From a checkpoint of a small mixture-of-experts model trained on Wikipedia.
Size: 14 layers, width 128, vocabulary 8192, 19.3M parameters.
Training: 654M tokens, 5609 steps.
Below are experts of layer 2 (counted from 0) of a mixture-of-experts language model. Rows are named router (the router's row for the expert), down (a neuron's output weights, with its number) and show model dimensions 0-127. Each number is 128 + 24 x the weight over its row's rms, rounded and kept within 0 to 255. Numbers have three digits each.
Before each expert's rows: a language model's description of what the expert responds to; "comes before" lists some tokens at least twice as common just after its tokens as in all text. This comes from a sample of Wikipedia text that the model never trained on. Tokens count by the router's weight.

# expert 15
It responds to: Closing punctuation after a word, chiefly closing quotation marks and parentheses, also braces, commas, equals signs and percent signs in tables and formulas.
comes before: "\n", " |", " (", " and", " The", " –"
router:189134129122109177139078129121136116154135189143104121128086145131117143143125120160110146125078107117141133132137131175136168132100126093131101123113124141111116141112119139129137150137155076110078127122114100097118120096120101141144135120138105174127132129145113175121106065094133141117154120129136134147115084143111166129141090123140051130123148107192114129133139157135134126110105
down0:077132118165121112120128124074153088154171119107181103161124161137149110111128127125095108127138111117126114125165129104147129130101151111142116085106111142170108124136129151125118134092093114115126159169163098145130109139139106134139113137130117130144091122138132137114148087129148139114108162076130149142137187130121097117162188133130057146087123137101084090161134135120131122148147
down1:141101100135160146135142177183140121135117084163114124126089107143131117139124169115124125126132169187169122137083140134130106157138158136133078099087138132150144143148103136150147122119163117115124103111092123099184138150106105107117156139138150128161115146096127155125101117143123087152107149118109068109081149128162141108140106128121074113108152122135145158119116110136152131169110
down2:115156123098126157070135099124110157136111102101136112135091145121139132130125163106092093157175156139174160133132116078106178147158165155123141143133153147146167153124155155139133077136126146113140145177157167181155141183141172119093149137125146109113139125140143177156154136107118105145161101101119109115111132139134111141137101129135143137117139094124136108115123091133150114133151
down3:084115096153174119086124147113135122156133099141128145139109133126142097140082156128142157127092143113160122110144098115142134127141086111133082099128145159134119129129157113140100125058112142130144108058151142119145118085134130153128106114099118149129125146121123174164138125136122116128119159141151169108158134140101093117120203127130126081136125147101093135145163086162123131138090
down4:162167153140144185175077147116158094104139177133137118147095119140153121111087097125120139107122112092099106136139175144131131129121109103154119148158109122127142146094138148120091120099146093148133141108130107142090136120128163132168188119132104157135120106166147112145177136090177166146152136140138166137118093154158121123127121088110120116128150111129115118150097122167144110121106
down5:100136129116085147157147132142118135156159073090152129133135112133128124127088096120171168119116109107096097129160106136092101123143145084119152165117136119115151136081153109168113121118131114157121120126139145121157127091143126134151110125146140128150149164178154162121140108119120151072152127139165159126142161171125081117124176103147128142154122114156125122159091134100127112061143
down6:134094126160124130100135156163127161096104164139107114089128145195145111077131097158148114144144094139106146155104146111124155138173122155136147126103159159121124138124160101115097120088127135141147127139107168166142112162126106103106104119124091160175130142105113088160133160154159122120106114147095109102134146124145141164108101138121123156154113154126100131140142097098148104150188
down7:113138137167135124094153126172215109161134137117089127141146131145122183145145142123169163121073152088162118094134107105128177124114116106110121140157152096105153104118130143107136115169145106156161114140128130131117082102157064123131139131137107124149122129135133144150166148091111113126104121136153122088120136145166119118165127134104104159148140146084107144112138139137128149098138
down8:067131129125119141127119105115107117136121151132149116138156131162098144127139128118164114150146129099133148093111125160155142137086133151129140142117131150136109081134134143086118141111173141168129146167088110073137103141179112164179147130075142133142110141159135115125114150162072129117131138109115122175169135140120155132125168108178122112135098167093141085134156126141128146084146
down9:166129112124137118079138109092153130158107116148152124158115110079126132160189115118125108131140123120122175110129164193079121111106148110112124125114086116109130139113118163140116126145143103099088152105137123145115151068091130105119108129096144117114122096155105113086135110136095123129112122099189092160093106150153116100109096153142142127094146121113112141122168122105132153134097
down10:119082125117113131150101159159107128113115112142137117077140113114105151114136135122147118120129180162089143122144122133140124149112122134114146158104140138180135123172091078121123149055139149117160128127130138117146121149078134121086089092116093147106108147109108088084143155091133129111104143102135128098045135111156126153124141116132137104177135131140152100104143111143122112140107
down11:118064096133124117130154106100145125107154117127105119148129139136159159147106141128148143121097135110125110136115141103111073176118148135149156129143150098081093157133100165120140103139124128177123111098140127125172154169153123127111108123139164112118118137138155146124133173109159138166134091166148137099139126118189091173104091117131138105145130184151135154148153144177140114135151
down12:120133088126086136111102124113142167112075149127089135104119162129131116099163138149124158124104159115100141151119113107106127126163146134118150098175118080079149139115111126146104104140124157145097135125114121174165155136177107106104116130163119153148168151132115137160096139135175119133107128140155184106143148151121162132102073136119154152148159126112146145146097117107150076120122
down13:105090151110132173134134133139127110142127127162155151101155152138125135123173105143095105123120151143153125102140134182153110134168110102133119126122107182110176099171156129110126146076131167145107112183140144115147131118119138158148146121167109122141049145120110142122125115121138121111132137077115086099114128116087155131115122157092150112138080131116127147130148072129102110125146
down14:118091120141116143113147142098134151166141159096164150103129118151134117112137116109105135131112112168141118151110122082135149112156183130136142070195128144108148099131096145158133119159089125119147058109101150087112119124151156122142133153122077158139140136115125147116161121148098104119113125136096150121096117135089161103121130132130103067139112074112133143141104143123135146148163
down15:145108116124133132145109182143106100136143101067123146112087132175143157104136102085116138130142142125113145137116121133109130160095131087121101118107144097115142158146165127135132117106152195144124115099136094120134092140115130128056118144111172158139124092133158171134105180134119149126122166137146130090136171126131088150158098149142105121148112113121111190103144129125129128129140
down16:126120138118120087124114139099148181145128168134109156134125161101118147140107137102174118143118149155157128149098133147185129092133148160119089123141098122127152099142095106122085119109105144108117158108139088105118142113132133166130169115139149151139102104148100135136142104142183112174169125163143137122114106123145114139129125137095102146130149174141169122061150127174171144104112
down17:124196142152142106144139180116151112127091141146127110141174149138121144132090171109100148151112111095117099163122120142119149125145135106095135089165117139131123145147133114137126125132121120152105106141125130131116126102177157106165153116112137125122134136137164094088121128141135152169175163104144139140122122116204095101088174139106133168125158124138140159127067104091145138127118
down18:154176111168142128142143117130164118163119114132116139146138112091062157127153163142156146143094154163089070186150127121116141152083141127115124165131130125127172105115115111124128130116107135118120134131152091110184111099141168147086142112149113133140159124139176111155138116138114144149116110135114100161159085127110115134110169101169138122152175109158137130126121118120158120153127
down19:126090116144138113109131085125074148130133105102124147096116124119139124116163121129155104161160150155156147125130138192120166159176135144127143118116110150143136132157162152153122117146128143110123152073115170152152150156128123109123122154147160143180134131131101110143086150112135116103141166090085127180151126141109168092077140114112103140125162108149137157124107093096141099126118
down20:111146155127144105139141135154149108135088146103166128154165182155118100113099143118141119139142114149143120130136141121138145144127116155148113150055164152148113137107140073083109125155125102148138135136106088151108108094160087089136165136157125127155097147116167092157145146145122143131120124081124128133154137116128185135162175122116124125137150136189117091123096122118132146139167
down21:141182142145114144114081106130099181114126142175107137128124132142133133142110122166128140116159086117116140125095127124139120099125182133127129142103115145103133098121121088116185096123134126155146095159071138127138122127161113058137126139167115118104154161103133062103095125116149111154103098132079137128118142134129164128130157143137102102103133132082112131152101141112147115135164
down22:113146145185134129143120137167103104124148104129117134110097143145144145124129077103126160132126114141099135125105114153094132147137165145112131123117138152134078109163168118155158148083122095126125206094134138130173141114101128120147141089136100133118142131109139115081122126137147161099133126180153119194116139115086106143095134131141151074144131122128123153142088129138138107159168
down23:137119101117149196119128102094116105111114151137135107182087118159148115119097126149126115157116131126103119117148113097121109141147103127123130103106100171120140114179118102160105123153122100073123149132159137135165122131162144099147110112111105151119124119111122166127108137178180140148114104105135133135166090133127163129133146146106144127117044141125127136141183121096130097168132
down24:096144142150153102122124092121058165105134105130142118086111145137114052146112134133115103135115142109140111131126143112119130092107152099083136085099163126139129134108113095191174133150139146122130133109119127130128150151170100151096135131128089144157156115152152110130141126104163137109108145145086096153168109167153129130131115156093119158128148138126084100144127131138078140154131
down25:149124133118129129082096166128165121141170102115172103159113143083104158116109157130127100118120159123131161136140117113127124094127139132162139162109126093170098127107144105139117111106110093119143129110083145166066120161129116128120147112103139086107081121137115148120139110120067113123150123104096107141131101163135119091096149135165096133119142100194138132131093142116150086141124
down26:133119110150096140135076146172097133134121106112077176133179084141095149108103098136154108110149119135099093085105082143138112137139129099135135111132131150114107108129108142152145077086100130140110135139126129128130120150155134140182163070171160156149116128095115125107122130125155117068107124149158119119150105124109121136107095105098126171125100122085144140149134126113113117105119
down27:080101060153125101164166137133186134080140101147134098108174130123130125124127102158157143123172084137134106140158106123124149143116123182144132123157164140130133112139133095099129140115126138137152129140116126144104066137130124107148110127130165112113102106107118108125144120115129199129086120128151128131142129118099146144150148095157117109154121125126089097117122165113138188100116
down28:161119088144141126126145153140129128145090138178132087139126114138176127133147127143172163162132168113144127184144121133103100174141158131145107093134164101131125150103109109110112150108124117094131165113184134106127143100115142141067147124125116179102133108142119139136124090146115091081141116189150132117103141156120094127097159134130152123119142103128136163106127156164093119120114
down29:135128105124122132114092144146135133128085215162109115140071128106160103160123165110120122130126132115130133122162162130152068132115123127150141111143091087150159118115158136133157136129136152101116077150069163137153110130143141135127144144097140142142150144123112112163169135124120080158155127105132144129166129156163117121150135116110125110108138076129175132145128085134147123155164
down30:124074132103130118166162186131083151114108154097134176082124124124116187133123118111118112141137142173100116134127123147100139141113138121114093117153152155152111110132094143141131100123145160131145128105078114106146107157097126143132079096125135172123126168135138120129126113109145146125077095113122083117157108107135131147113104133102127098109117175083141128154148132088088153150103
down31:171170142097099129126148141126116131086144105136149096135116108113118089128149091098132098128147125140130168151130123152135159077159162142097150145099159156125141067119093111162152115094137150113115150122110128132116138083119113135137147117125128144153104140171120107075131118105126130091128149129081109153138137111108120123132148111155150087097178109104122106131118136090103143144053

# expert 43
It responds to: Biography and sports nouns or verbs after his/a/was, such as career, season, death, died, election, coach, leader.
comes before: " in", ":", "s", " of", ".", ","
router:122191146084124130141120066099134104110150174137115149141126154126129136146098125147107132138114111138161122122159142124129122106110092122130128166149114121126124135064107138115181143158121134137133137097140122130108135116115123141147149201142144112100124128112142125107173106108165110138170133125133112140114117123144158083186126136150133149132169131176066110151120152161130121157081
down0:136141159134155105105090135113142116126141102126092105138127096114089130131138167127112122161122110115137094169121134170132073132144076104144140149125119130163122127094119179175144115111175088157130082094094149101144105130157136137113153188111173122136123137149134142113178154140161155115110136105113120144072119111130135133146133112165153129110070113117142157127129117140137132155113
down1:148096111132133084147107135095175156161078132116154113126097141094093099116133140145120124133116097108131124153120138176156139115103105143140147144132098118121181109113114115101121117144131093189141113146129160173121120089124117103124166126180106099160103129147161124156173100088135115139131147135091097127094155140139139115093120152129155106086132160152149109098083124133141114131153
down2:138118124131138117108124104137134160156167131178120138127164152155177081123121148120118109115104064115106137128065114145118130118138120170136159146127098108106114161132143149166121119112138078149110150134145146121116123108127119165091100105150122121107107123154076123119160116130103070144148147186155126075137138097129117136122124131107120135117075140148147154131111167138081147154132
down3:166093121114154156102147127100145153122119107179119134097175118138082106089091152113122145150072157135130123151136156146137100144119136121137112132126103167135100123146113156110151105148152140107068102128100143075158120154154149153083125112128106108095141170136103151137094125108087113132128155115141143116133128117154169143123128125098090129064148120104164145123140117099137134158114
down4:111122151124122096105154061151149111126118131141118113090132158088100142115136113094151108149112117118141115138123118110146152108137168117125113104103098149159182124115103119156142143070134151125164152126093141176152121108086138102135158133090068145165140117122118141109162111148115163139128135158079117153115127142142174136173087126110111152108154109175126112111104129104145111143143
down5:125134146142118164140087119090152107149167144102142118140114149163169124111125127135138155150140144124120147162115126116122139111143123158152143154131147106157127100130099128063085072133105122090113123121089129103123170109160172124127186148123115133170107130091179160137155121125127114134129120152064114111146143104136172131116143110095109104091107112140161138140115099141092100162132
down6:155101098121141127118132139123104130128119136151110102142161114154135164124171145147144131103125130121115176147099116132168120184142141159150112095121082131128182130122120112087104094142098134120150103117122094124123150173072114184128152097135080148138121155116149113144116134126147130108112128144155122118088112114092112175099193152120113100081113161145140142142115099123140124094155
down7:106157137119132116115109152146167125091129125145102111101143081150093171126135131162141143104138124111122130152135163132132157088120126179097091082144123128173102094124120132180150146119066161157140096147152148135140140104145153102132140165146150149144125158136152103117108123127181127165148099129082168099132138116113110134135129115104118111139090150140126171113137153086138129169161
down8:142186095153149110115128137072138109093106119122127128122119148094142104096122154129129124127163138176115134188133153126145134152142148109149162134144145142187113138153133109126121131129135128127146132124093147148149119126149141149105113124125179143146155136137123152106123124124093130127148123066106171094151118142168145118120151112050125183130165102152145109135099120151174121102093
down9:088128156144145092110172116115152097105078117157157127207119124148126096141141155115131156120148113125095131152091124121130109138119161167129157140073104105119135138117151143121102138132103127134147131116116148132155125112114104079113123093103175151125113129105096117148126146125107081137125113137144098145140135146152166128131097121141176134093132152188125101128099149183143112145085
down10:129149117105125157095176133116147159108174155144111082106071113138162160168097090093082159148159129108150118140139147111115123115111116136127118146119160107159139167144087113155149131115153139117144135089136122136157084188137120100098112130086111142078118084131086106108125110119114116133098132116115088148149139138104099092153167138148130166124121144105120127129126141119123149127112
down11:102144116113106118143102121127095106159148120104135087141167133099129118148146111145125140170114134131120128137130082139117147119145155149109121118093119124145091121101156128151131130159144155135115155195122087143112127062129110128130129160157141141124045098109162157172136162134148130095104124145165108150153124152121142081163139118124097184131110128152126123092123161132125115138173
down12:124138137107132078110110116094116126120115156176096122152166128144153148114116133117121118106126150180110149152113109127143077182172118157125124151096161144113138117115110148131128132141117126099153129100126173125179148127108112173145077118157114072117130135158105149168130102123124133144155076125106111162118127131087101115111187143112131149114134081129118126100125132154123103164153
down13:096114190150159149122114088161089136112160182120108142166104143143147146122142111117153125136151168128145095159141122137127096148171130160165145131117147133165141104161190108145150112146081147107135138145139136145112158106155119107112126145168114152119163148113149111101148133135163147123096102130111089121151158126131170129106154166122132147136146087107156114141151116126114128154077
down14:152120105136090156088129107151219122141128095139133141125140151120128115110097126138164159099117130113100100142139099129135099156145130074136133156122120134163126120123158148109094172107123096136145071104168123130159120075129149111155134108129148144103136092126154114145125113148124181137109126145127106131176121125077125150138128092133159086113090120163133150125137118167114122145153
down15:140146138143156118129115138098108153126147108119113124101153102132137129128107190115157140108117083139148143100101160104151134156084120158197120120145116095094193156131114095120136077076116123107133133109118151107116129124138092109090156117115117111106145150114096155080107094105080113149121107153146130075106115132123114148140120148121097109116155130128133167103131119147128080134133
down16:106060129127165174116109151112082132112117160121152148081138140140113111121135153157140063138152179115138145142149136146151113142138118090124125127127098113109127113079142128126123136128156141177146112092125120157170106138121073126125094138128161115098114165135128120137181142105120159132098124170160124130123125099154148138085119146099125126153144160097130118130166141118100101146168
down17:123141085119090060149118116136133142171109111140174137153176127177138109105101088175122101135134168149154135078079117145119159149113147137129125116157111145129130134150159111138113133145132130151122117099119119122080114129104126138120084103140129163146125130107141101111129120130113105103179133145108148137147121149179169127112165127150167130144150158120105069106118089120112144128109
down18:103138118171136087096127105135136121108117105112108144155114096128196136144116123132128145147138085121133169099130128113152140091112132100102166071123141146121121135109114103115160189124140167121054130099144154113120154164156090081136106144142084129131105140141152079117120116136133144136141162106130067125159143125144133159136124150147121117124159134114146123168120149147127140088125
down19:123115152121103144089157093152176104080152126066152162137098119150115110132142136143140128137124176166143150144101056123157129128117129136123123115137123125131149121155162123090132152106124118152209112115116103130119098133115128124160148088075124133122111135089118139154143131115148119165087088121122146144127136147124138155158103168128140122135130108121106149154173125139151158116084
down20:122120109131112129144084093149126108126089112119109097134129095155102131140109148120126117140148126171097104066138086128093140128102117126091108070142117148119130165151128141170167160098164134148121155193109122116147119145114125124131127097120125117188104157144112142151128149158143096135105149120113127101147095119126101117140093116159125089161115105097117137089121127087110164079119
down21:125141114119128128139097123160120189085118123130147141119124135135139143117176101112123116113148127145112100161125146133125170107116159124126140084138144125129130149151087129132056097136118102118166122153112134148098111085128086136148172141142080122191170150151126113120138161157095165111085109131140129121180111118122140153118140094105124120095171139111105125141155090101123150101155
down22:126127147141126141129140122149124102084151107127138124154110121144137106111115158164117142164145099135128116131166138094125126132090127159124175158132102107093143084099137119102092134116115183063141106100152148133145107126095099118110123125139116125118098142156177120115126163128154138160092156121097097164123151179136143120119117143135182109158107145154118104112071158090112107166096
down23:142139126142112093123184180190147178151123136081156119171121109130195106130129100107095131111135107154134142117104118105118131092119123160122092102092093136122127093096152091103175165142159160104141124132141154119127127144116141127133128129117129143125114130151152094138148156149120135137107115124118119129180098101128118111160148138129131105125159113131096098160144100155119071091129
down24:116112064131157120131145139111138126170151107139128092124129093091118168150140128120138105108128129136114148150150140149089100138135130088122072152079148175169088137133131138123128101114110104101122137116163120100097169149167140141101140114100150157076122069112111163117138157115138140159118149159142118137097132141093116127171103114174093148122115098152106136119127122102155146131110
down25:118136144145113106137137202145092165115136164095123134130129154134106131118120112089141127123116152093122124098121130113178136138179124135120175135107142169084103160165106116119083177108158100092127119154136117067158092136158104116125108090112155104154120110160181104161130134092145123136125134111144122136116105129129124139146067151120115142121115132131170112146104142116134138107142
down26:126099182129105096136165147099152151113074100113133104161121166077166160148110131119084144105158171123113116126141099128098144130100131107133172088150125133145126127136141141143156161152100127156143156166121116108093123122130150117096096123106125154130138066150174149123147107128075132123111136111135104121113115130162104118101128083116161163120148106110147129138098109083114113124138
down27:111149129162124121095150176138143087114107154129146155126085112131099115114100151127146145108128131152112122122139112122116116136103082104122113149113099121098180117128105134122131131128061119103120093121165099135075113148116139107159111145146181163160133100152142105109121183154129134120189083116115142123080138152127090124093177096133142128163114138110164125114101138149134118110138
down28:130125138104100119159130116124138081101165125147169137099148128125161124119140112146108109087089079108083115168162126102130099109111093131123164117138160164159163150133121084118152133186147135133127184153127080141145145160097101162158129128115129127118126133143126159099126137154139151145175142107141162142140140101115086153176104115131131089117147086132143147102095138142130130124112
down29:143109137122165125115143136177141138086096096128103164174154147148114100152168132084134120112121109144142099149152149126098150128123152094130079113106139138120113118102111152125092163146092113092155124097149144160117127160127170133147135115137076154142108101151098103161089128146101119116181138134144139121183150127129118132157138170134158131126142120117162122109136086088130124099174
down30:136155130098117118166111134166175124123172139135099169122121120143161180116111120105158172125143144104088132102140129103107136169138119141149135153128159166065163142131136117149113136135132171135160113145145153111103101170122133088159132176112125153162129151165137112110116185131123159132099122080136141102151109139131117139133138103130150133100118127155140118161075108117101095117107
down31:102108136126131149091144150103086145086143137131104153119122114176108109146110119116103096107144125126131092121070126101108133127129160122074118161140118088094103088135201120166095095135139110163122127135126118150118137095128132110104127121109141103139126079107130089134087113175156100132153133117149132087137127115137100101121128111130115158116109123095142102131160084115074165117121

# expert 52
It responds to: Nouns from sports, awards and elections, such as Year, season, Best, number, title, round, often in tables and results sections.
comes before: " of", " |", "s", ":", "ed", " for"
router:164163137093090146188108086124121143136168121139130173113119116116139156138076112142117127067099114123132116079123126154120144122128085124139101138140126120135091126093120130112134167131116131121129134114119134159135132110122127152146150139132152165098126144129160128132163100103147131133145131139116152175096101084135159112170149098127147175136116189155092132129125142185101170146105
down0:127130100148135117105092120144109146068154136179114129084122151116153146125138058111160165146126137143126110144145134098164147156121145153133087149085159153157130102124113129135176109136138129139092108106129159138148164159133126074123128123146123100127118134138137099089160149088146155142148109120125132142143139127170119156141185156108132125122118131090161160112094110145109084160114
down1:123151107147081096089126124127148194116150117066117137099122112120084149132085161086144138165124147141125128141153117124132144168161145154110115165145180152141132120151137125077141093183121110139143142163139153154148097138135147129146132096099124136168101110110161144124121154125168100149129117122125162143118096171087144121167133135150149124120123127161129118142143115090136135111156
down2:142129137107105104116131123149146180092134144188091134123114176167105104128114120140128149144150135163106120118133102151144143151117135171133145138105125146101130125150132124167156132089139087146125172103133101113108145133112140068131085137129183082164108101146139094180112160119145166110117093140114112101130155129092127133140140127150152112109151079141102123138114139120117164095162
down3:089138120119115149171120130129098080117111159133122132118121104074128137139126126112117108088111096100156171124125151145102152124133107151158148155158107144134104129126142081144120131144123091141133146100114105119154148144175096108138131153143173114130099109135150075149087138087086095183148085142139107152155080104151110117118145135101140179124147129096113110129146103100104152112113
down4:125109170095118155137122127105098116115120122152127162144104114099122148100071124153116150130116165135110082103102081128142136129128090149158143130165129113131074141116135106100135091162119149128110132145160139131106178125128141118134134117087149173128127145079145130118121151163158094141123100106117113113060134088096146109116101127125132151151183171148126178169115132118144111121134
down5:119131119125105127126129148085149077138112157143142121151125082121143124139144088113181138162136092073134124125123089135094132110114101126099117141096113098134129109112144126135090115126157123122163084106137121131182115150176157119079095131100095120162113156110118106125137059118101137146154094112155161149148172160150164130118138128130112100127104154087153113141133141118153104142131
down6:122117094152144129117126127134136133147104068138199165103104116141124152155116166128140106126112145123129116087126152105122168115099115107151124110115180134102157140132125121134136115075108165124121138181155132092122101166195107140113156117135126111119115157108118148102155127095097128157098126121130115080116131110108094096212118100120128115107105135157117116138142142122129135125158
down7:097121119144177129152139132117086098148153136115138128145123115127126109164157106107118108144141119105103128086113138118140093072159087116149108078118136130091080133100110130101125136139148052128120085143105125142177122131119114176096124166099129123101145123127127110177161107138130120101102149102134105134138157100130114102127099160108116136187117152148170124135139150151121149098115
down8:167154145084096157099115120129137123133134137126142092119095117138113129155141111127134131177158139141117168137138118141136104148118122202060121172129120142126176140118118127128138155100142139093084141126167143129113127156138109120111145134113138143168147129108154128109147164115128092146110108154109104124150109143129120156123213116127142162103106142137192166144105152120141128143164
down9:122174136103113100062164112198182108138129146131158133116106075104139108124118104120165157126147121106148147126142084122111114138142137110140097155145132163123134161115089124126124169114143095103148117114184135137096133129080109073184121106131129139161118122137085112131131143136110142145090141151136110125113104143101136139132152110101131121132143127137105090148135101106107146148164
down10:115176122135150142150111107122142155119114153142152154108158157149128159133114130101090148134146146158142166102126100134102130085112098143129168106160127195170210152123148148127153141165150116141131142169134122132133083094144149138140159131125157108159110154125155140096136115161146135097143158126134125122083081079132116137164131143113136095106115104118126122124118153149167108111124
down11:132092168145164111105140141158155144108113088180129168171137138130115157153137124099147141087095175139137145186129155133117117125128195119118140126079134111140129132142118116135103144095104121138132125127137078130130136167155126132125161136125115158152154074158144129168141155120155163146132130128097079131150141155121112147085095079158102129147119115098124129146142128131129102089125
down12:163135128106088136094112178123095148134122126151179128164147118127143138141111123113139141115151153180129157114096090139165142146133143137193095105120123114144111129130138144158121131120144138067117110122125144114089063144109088101114122111115162152123109156159153085134141115116122166160121113133145123132134165161143125154121114157143114137152142136108189124067109166124131141130149
down13:137130149137141140125127149061160108137101163135119158082159155145123097147123143128139151130188097154146130164144106158101143185103088079145161119147149096141161095148137121109138114121090154097139141137128110109106129160112155164126133164149116173140158117101108135123127151131138134102112121130158148120115147079149131140163122100106099120178149127133122130146125146172164114099150
down14:111136134116115140141113114131116116125100141100138106104130114138153091099154110151105109133137084136120170155111113100138128092155133162156063093126116106103128138135140149130111130089094158118112125158080102141145142146114146146124129108152118082169101137150172142122106166121161134098083089138106164152112119152117090105136164187102124103166106143103135171137123106111087121129090
down15:095125146136166114123133110115137126141154129103123147130144113164176141133161160153113143102116132135150153108095156124138167095125125129094136114122117102135103121136108195115169097150079105143140100120155136121127137138137116175136130115115105161079153126070078110116126121121151085108077118108090137129152175157083166116152145123116153128147123126115122144149118147148127166140070
down16:119131073124149098120130089140090086133126136092159131161142118115127108090128155128134111115150127153145090177071129099147112117115162129121154104080120160139135070142179129147138139128097118157130141121111086108103111115156128137157076146086120150162121140093132103137122100129110102116135159087110120148156168094120131124105135100145120175119118112152160123129095126120164109114134
down17:083121144092090085125122120106138138107088107123161096147152175108131172145112174104103087167143158132112120092138098141138118187126086111122113110176109157138137098073122128138138125137125123122155135128123121150137177119086134152112109121143169116121124114114178123165151092135137112149120103183113147107112152128124149104147158161165128110144137134145130106112144134154129121167126
down18:089133177075079137159107140079149121171128146090125139138159168112155130095152090103107143143143135133125116141147150084116133114098160122135117146067156109106115147105127155078141118155158163124135125115115133146124102122116110121160163108130136140106144130084114154134099142120154147079179134123168136143118143118130159116125094094137141096155165124164132136134121144108117083135120
down19:139115105124145091153125107112132113170124135110108182111147157127122098088144126115149095129095117101112131161145140124107094111184120118178168101145140157128146117134135131157073149145100172134159153117136148094140149105116123117118146124101126166131164181136145146156139109114125148082080157108104107139178160123149136117092172118126092144100132126128102133136180121124134138146152
down20:107125088119115171150134125134172165156156104126149117128097118108112121109086162092108137104068138082154111151145096116137108109117101166141114137105146143158148109144169132111148101134099137103097114141136172118131139124161139161138097108142110121097099157138163157091152116132145108192151143149131156142107123101128194081132123116137100126120165100155121140127130146164135124121129
down21:122106146100114137143119103098099092138110138119096138160128154165122061123100172137103146131113104077163148110169148101157112114138141148131106163096164119142159139125146126151143121147120132122120121133123171126148078146136136149167124142093146109090099133141083149095114102138137104154150161115113088127104120131114124119157125113098162173113139091153115058155146121138125095151116
down22:096118105136130109137099171142090163117121141149108134154131084178106129133142158135102133143086121106099119130112149104167090113109135131109145109184147100129133134149093162135116133138130105110103134151140149175174134154098161127154163121147138164157156110152161121113083130146109173151149170096110109122118164130123153140112128160123153098158083138106104114091080128157115130136118
down23:120106128102124177110164113133109092134169142084125108111106107135185136146160131102136108111095157166090096087099108125101096111131136108110157129078111119138131145121136101100152138131138156116132134129102106129136087136184128116146120103155114135159140160127128132125105100111123135119091109134129133108077150182120103155104136152134134146136147180096114141138068116112137088155166
down24:096134114105071121127100150130162126121161120110132128127140114158122152155094125109149101136110144156154131097106139148095145143142106127101160079076118151086092133120123166106075131135140172090142111127114169153128159186143119120114076118130131158115117133119133121180141119135107129123114136125140124122133091109101101155175146156155101127115146165097093130151149112083131166132107
down25:127157122139088132125181131106109157104145129075102135092096149130181126099146114130123128097109137124129127161141164104116156159128108118114134115111134132140120124150112111089136142142128121132176150157151168167158166134059150164105176133160082145128164137134147162138127123146127143090145118113145126129132103118124140146100163112085131140106159107156090132102167095136170110146111
down26:118117098121110145138151130081169130130132102115113148109118132157128071169112078132125130150138115103140111125117095145115099120154108095114130105137151115103153121124164152117124111114120115074106130108104140135140157145127145074117095154169124107077091113129161077071131139150133111109154127110150139113159142147082135137129153107155164112077090171103138156135125115090124111147109
down27:106140114180130086130118158150114139127110129148131116173115181158131169112176119169078115101144120086097129164115118135168136140049127112124129135148117132132137110163135153136126130148127123137128081102125121152084107120124107150111138166165155141158124108116101145087143177149127141164122119122140098154160103150130094133107140151101133124105136109128117106159097160149108102148098
down28:177135158112141089110118114114144144146130086103106101138128133128093153102097084151150078140128141157154139126114110129095131128163090096126114140126126163161112120155163133118090131131139111142153144109155149114160093145181128128114148120165097115128092087144139123134119124140143110154098139096125130121147119088149148136112133118152186126160099125120114143137055143199114117103150
down29:120096123112105128133093140153143117114133099110113172140138102125099147132131144124152108146138130149119144178096111137121160119143136115104113125153101150115147091115095119160138192139105140115160098164135148140115102102183151131117125122110095093064134155148130132154129174128097120143151107166089109128089115106133098129125099126097125164118111162132081101056135125146099154141147
down30:094156114151162171086179184135120113147119121137126104112122122122155109102109139113128136112133111143119125093125164130165114143145153115130097125153101154113129106118065119094127132122141118157153124148127144132134131160144189129145109090125129095137088116172104135156128108188130157095133104152106144127162107143167121127096124104104115083110092115165139146150158076120132090139143
down31:123108120149138117152139110145130140128121159143126176135122096108128124182212112139132169137130146123121145140135163164134132141137126092182152132058147141102163113127080125127107122142109107116171171131144097158137155094124124149153086122172133102105093105133093132141139135110091124148157148136098155146130119113128140148097173140133127101078116101133156122096097137131125113112126